config.toml
d_model = 192
balance_bias = false
vocab_size = 18631
rope_base = 10000.0
lr = 0.00153
doc_mask = true
train_tokens = 319400000
Below are experts of layer 7 (counted from 0) of a mixture-of-experts language model. Rows are named router (the router's row for the expert), down (a neuron's output weights, with its number) and show model dimensions 0-63. Each number is 128 + 24 x the weight over its row's rms, rounded and kept within 0 to 255.
After each expert's rows: "comes before" lists some tokens at least twice as common just after its tokens as in all text. This comes from a sample of Wikipedia text that the model never trained on. Tokens count by the router's weight.

# expert 4
router [103  96 141 143 167  98 101 127 144 123 125 135 162 143 123 141 121 100 107 133 169 133 139 148 119 122 111 149 112 111 151 122 141 120 178 145 130 161 120  99 122 152 161 145 152 100 130 107 138  71 102 167 128 146 106 117 102 125  93 153 113 127 173  81]
down0 [136 154 174 126 137 155 112 128 132 162 106 139 109 113 139 136 127 104 145 119 121 117 107 155 143 138 131 126 121 121 194 139 156 117 165 119 145 129  87 108 154 112 113 125  85 153 136 118 123 136 161 126 112 148 126 125 140 148 127 155 149 104  93 133]
comes before: ".", ",", "000", "th", " | ", ", "

# expert 25
router [104 116  94 148 173  92 136 133 149 132 169 137 189 114 142 142 159  96  82 130 142 130 121 134 134 132 122 153 103 118 158 148 113  96 147 167 146 136 139  91 125 121 169 107 150 117 144 122  94 139 102 191 133 156 128 147 160 102 136 148  84 149 146 112]
down0 [ 92  97 154 120 133 113 125 176 121  94 157 115 129 149 135 140 130 137 128 139 121 133 128 178 141 101  80 142 133 115 167 123 150 125 142 117  80 110  78 152 118 134 123  93 121 147 159 110 116 101 127 121 149 141 142 114 148 106 154 107  94 144 106 123]
comes before: ", ", "\n", ")", "–", " |", "; "

# expert 53
router [133 120 127 128 183 118 138 145 142  80 117 137 185 149 156 129 135 148  77 137 152  98 127 142  98 161 105 139 121 140 182 108 129  94 127 134 138 136 104  96 142 163 126 120 118 136 132 115 128 127 118 115 142 133  96 154 147 106 124 165  94 141 115  79]
down0 [160  97  74  85 154 122 105 126 142 139 147 122 185 114 145 121 117 128 119 100 109  92 142 117 150 139  84 127 118 134 142 105 135 127 133  76 128 129 140 150 148 146 135  98 124 111 133 103 129 132 128 151 152  94 112 154 130 106 115 151 156 118 133 134]
comes before: "\n", "| ", "|", "-", "\n\n", "- "

# expert 15
router [123 131 115 148 169 129 156 121 141 113 130 140 169 118 105 154 156 131 102 152 142 152 128 144 134 148 143 140 105 149 164 142 133  82 124 130 150 159 105 131 147 150 125 124 152 153 105 111 104 129 118 104 154 145 129 148 105  94 163 139  83 116 166  90]
down0 [122 137 151 136 131 143  94 147 120 108  98 155 139 150 120 122 169 114 128 118 157 154  92 105 114 112  73 162 158 121 156  89 124 112 141 171 122 122 126 102 120  98 151 125  82 130 130 141 153 126 136 132 117 142 113 116 104 107 161 150 133 113 120 116]
comes before: "\n", "\n\n", " H", " F", " P", " G"

# expert 2
router [112 140 113 155 167 139 106 117 157  96 139 130 164 130 122 138 133 129 126 139 190 120 128 175 154 135 133 131 143 106 189 112 163 142 145 130 129 154  78  88 142 125 168 132 184 119 121 122 150 114 133 131 143 146 108 114 119 111  91 120  98 117 159  98]
down0 [143 138 106 133 108 128 141 154 137 112 176 115 175 126  98 103 145 116 118 147 123 121 100  95 152 101 161 120 145 141 154 127 127 148 146 102 112 154 116  89 104 163 134 138 156 150 110 105 148 118 107 142 126 143 126 115 177 116 132 122 140 156 104 147]
comes before: " | ", ".", " |", ",", "–", "; "

# expert 63
router [114 144 125 114 147  94 125 127 144 130 148 121 165 128 134 174 149 122 120 186 159 116  95 122 147 153 103 150  77 158 158 103 117 101 129 125  96 166 101  94 147 171 112 107 146 108 170  99  90  99 135 130 156 158 136 171 151 119 105 140 137 113 145 113]
down0 [136 106 103 143 134 148 160 143 146 113 133 144 143 161  96 125 131 151 144 158 132 151 193  89 136 155  90 134 120 117 159 131 110 140  83 156 157  63 120 132  89  99 169 122 117 111 145 129 122 132 132 153 136 105  97 149 113 123 147 127  76 137 145  94]
comes before: "\n\n", " The", " He", " In ", " This", " It"

# expert 29
router [118 105 120 131 165 100 121 107 150 135 136 123 208 122 139 158 134 126  82 109 135 131 102 129 123 131 108 130  99 109 157 125 123 114 121 173 161 128 108  95 148 136 142 141 165 103  99 129 125  84 156 163 132 167 133 161 132 100  92 148 123 138 123 117]
down0 [104 131 146 110 166 158 139 112 140 133 106 130  86  97 132 108 115 147 108 118 139 143 141 133  70 171 145 144 125 131 121 110 155 110 142 108 115 199 155 179 130 117 178 141 119 124 121 169 142 125 107 146 130 147 123 100 156  82  86 125 143 119 136 100]
comes before: "1", "2", "3", "-", "4", "6"

# expert 17
router [ 91 125 125 130 168 120 142 122 162 130 158 126 196 111 117 139 150 122 101 158 134 157 118 164 136 127 118 138 140  67 170 125 126 123 146 168 130 160 106 116 150 125 163 135 154 137 161 145  99 111 136 128 154 152 119 186 119  97 129 157  79 127 120 103]
down0 [123 104  88 143 108 155 145 123 121 134 137 143 133 110 125 129  71 141 115 132 131 125 123 103 110  99 104  89 124  83 162 110 138 141 121 109 136 150 116 110 187 133 159 162 136 155 117 135 159 122 126  94 138 135 137 125 144 144 117 177 126 127 141 107]
comes before: "–", ")", ".", " |", ", the", ", "

# expert 31
router [143  92 139 137 172 107 114 114 130 147 136 124 193 136 121 173 140  82 130 120 142 132 103 137 110 131 127 133 111 118 178 146 103 113 126 172 103 133 102  70 150 140 128 126 145 115 105 135 121 107 136 113 122 154 120 111 120 109 107 153  95 127 117 108]
down0 [130 131 116 113 137 171 151 111 153 122 110 137 130 135  96 113 133 128 105  73 143 119 138 142 123 116  96 114 131 124  93 177 120 120 111 154 105 111 148 125 128 113 146 131 161 149 132 130 139 168 123 101 158 137 123 141 135 124 130 104 113 160 117 148]
comes before: "1", "2", "0", "3", "4", "5"

# expert 7
router [120 142 120 150 153 105 104 149 140 115 145 145 128 123 133 124 134 121 121 127 135 145 109 136 126 129  93 139 106 112 164 138 122  84 136 147 143 123  80  86 148 136 186  98 153 105 117 134 135  87 103 131 125 151 115 163 132 109  80 190  95 107 183 114]
down0 [153 130 166 196 114  98 149 135 138  99 116 125 126 157 149 148  90 150 141 130  67  98 135 157 113 112  93 121 155 103 140 141 112 117 121 171  98 144 112 130 119  90 136 134 128 127 124 103  93  88 112 153 116 138 152 127 114 168 104 151 150 136 108 132]
comes before: " | ", " |", ")", ") | ", "; ", ") |"

# expert 46
router [105 139 138 137 156  76 134 126 120 151 108 130 182 134 105 146 178  99  98 161 123 135  88 166 111 130 126 148 106 139 161 116 123 101 117 174 143 137 101 130 107 141 180 110 137 128 138 153 103 127 118 110 147 135  91 158 132  81 111 147  96 113 155 127]
down0 [129 115 124 153 190 125 121 104 130 155 119 151 100  92 133 126 158 118 122 122 154  82 123 133 148 165 155 157 140 135 183 119  84 161 109 159 152 162 161 161  88 129 100 120  92 139 127 152 127 131  80 179 108 133  94 119 118 156 158  89 165 139 152  88]
comes before: ".", ",", " and", " in", " in ", " of"

# expert 24
router [138 107 130 127 159  94 127 152 168 101 114 138 206 120 122 136 115  84 104 101 130 139 113 139 116 125 139 147 125  83 180 137 156  86 124 154 159 140 119  76 132 156 138 136 162 139 123 113 133  97 141 122 121 167  94 142 144 106 125 144 137 118 130  87]
down0 [113 126 116 128 133 106 128 108 130 129 109 134  81 108 129 139  86 107 149 157 168 116  89 132 188 118 115 171 133 190 116 126  79 110 155 144  71 100 120 145 137 134 148 111 118 138 139 120 112 116 152 138  87 104 112 101 129 131 162 101  89 131 139  96]
comes before: "| ", "-", "|", "The", "- ", "=="

# expert 40
router [ 88 112  99 157 140 104 147 119 125 103 120 153 164 111 123 152 138 100 113 146 151 118 110 111 113 148 108 146  82 141 130 142 128 102 124 115 112 166 100 115 105 164 113 134 120 135 121  76 101 113 118 149 135 158 129 156 126  85 126 173 110 145 147  75]
down0 [120 112 165 116  94 152 130 141 146 139 181 107  33 146 122 159 129 111 117 143 138 143 119 148 101 101 175 124 131 124 131 118 140 130 138 139 111 105 150 121 131 115 173 123 156 111 132 136 119 147 131 105 119 149 137 127 121 123 150 127  85  87 182  92]
comes before: "\n\n", "\n", " The", " He", " In ", " This"

# expert 35
router [133 138 116 133 163 117 153 118 122 148 125 103 182 144 110 145 133  90 101 145 144 149 122 164 125 127 126 142 143  98 181 141 149  68 119 149 119 125  89  80 163 118 154 115 146  93  93 118 132 114 126 130 137 141 110 125 123 137 137 132 117 147 115  92]
down0 [127  71 147  95  70 175 135 164 131 160 141 133 196  76 143 148 162 113 105 100 111  93 131  71 149 129 118 132 153 119 153 145 125 114 146 137 159 135 135 120 193 122 109 109 130 112 140 121 111 149 136 138 114 126 141 122 131 119 115 122 120  85 123 114]
comes before: "2", "0", "1", "3", "4", "6"

# expert 39
router [100  89 106 118 175 113 112  95 130 150 159 113 173 131 134 142 142 108 104 114 179 148 106 143  95 108 107 154 109 161 146 159 138 103 134 190 149 123 105  71 162 152 148 137 147 102 101 143 104 115 151 139 152 156 109 132 134  99 134 159 127 153 132 117]
down0 [119 121 143 105 119 129 107 125 173  80 141 109  90 132 129 120 126 114 124 123 168 145 157 103 142 125 138  87  86  91 142 119 145 140 116 113 140 109 207 156 105 125 114  67 113 113 117 132 162 122 126 131  82 159 164  89 102 134 103 130 148 120 117  78]
comes before: "1", "2", "3", "4", "5", "6"

# expert 16
router [122 116 150 148 150 104 149 118 126 120  90 112 157 110 133 145 158  88 121 119 149 125 139 117 121 127 118 164  91  99 168 127 126  88 136 154 128 123 112  77 168 177 134 110 174 119 140 142 127 102 120 115 116 152 129 140 168  79 103 129 109 105 117  95]
down0 [168 152 162  99 129 149 107  81 140 146 119 112  53 102 120 111 155 113 157 102  76 137 156 104 135 120  98 109 141 122 137 143 128 101 132 108 130 122 145 111 128  97 157 189 163 111 137 132 137 118 135 130 103 133 141 148 133 163 126 120 104 119 136 149]
comes before: "1", "2", "0", "3", "4", "The"

# expert 28
router [115 115 126 138 166 124 127 112 161 134 117 116 158 145  96 160 154  70 133 128 168 158 135 157 126 162 137 146 115 108 180 130 153 127 146 120 107 136  85  68 115 148 147 144 139 116  92  98 130 115 113 140 145 132 112 126 149 135 118 120 102 114 153  74]
down0 [109 130 137  73 125 116 112 145 114 138 173  96  70 140 150 133 127 132 136 150 120 141 123 147 135 134 101 180 124 139 137 122 159 132 114 109 101 111 164 104 166 110 142 134  95 125 116 118 172 127 144 132  83 135 124 108 119 125 119  91  94 143 171 212]
comes before: " | ", "–", ".", "; ", " |", ","

# expert 6
router [121 139 134 169 170 108 131 129  91 124 136  97 179 122 156 153 126  92 108 126 149 140 157 121 110 111 151 138 131 124 189 136 143 117 125 152 109 127  96  67 132 159 139 126 162 120 152  72  83  96  89 106 129 149 132 139 147  84 107 151  71 112 135  90]
down0 [168 138 133 164  80 121  78 114 133 138 107 101 176 146 147 146  80 113 121 152 128 134 131 131 135 143 175 160 132 104  94 137 118 167 125 115 116 145  89 114 159 145 109 112 137 152 107 116 127 118 148 152 125 129 165 132 137 119 120 164 145 116 102 129]
comes before: "1", "2", "\n\n", "005", "6", "5"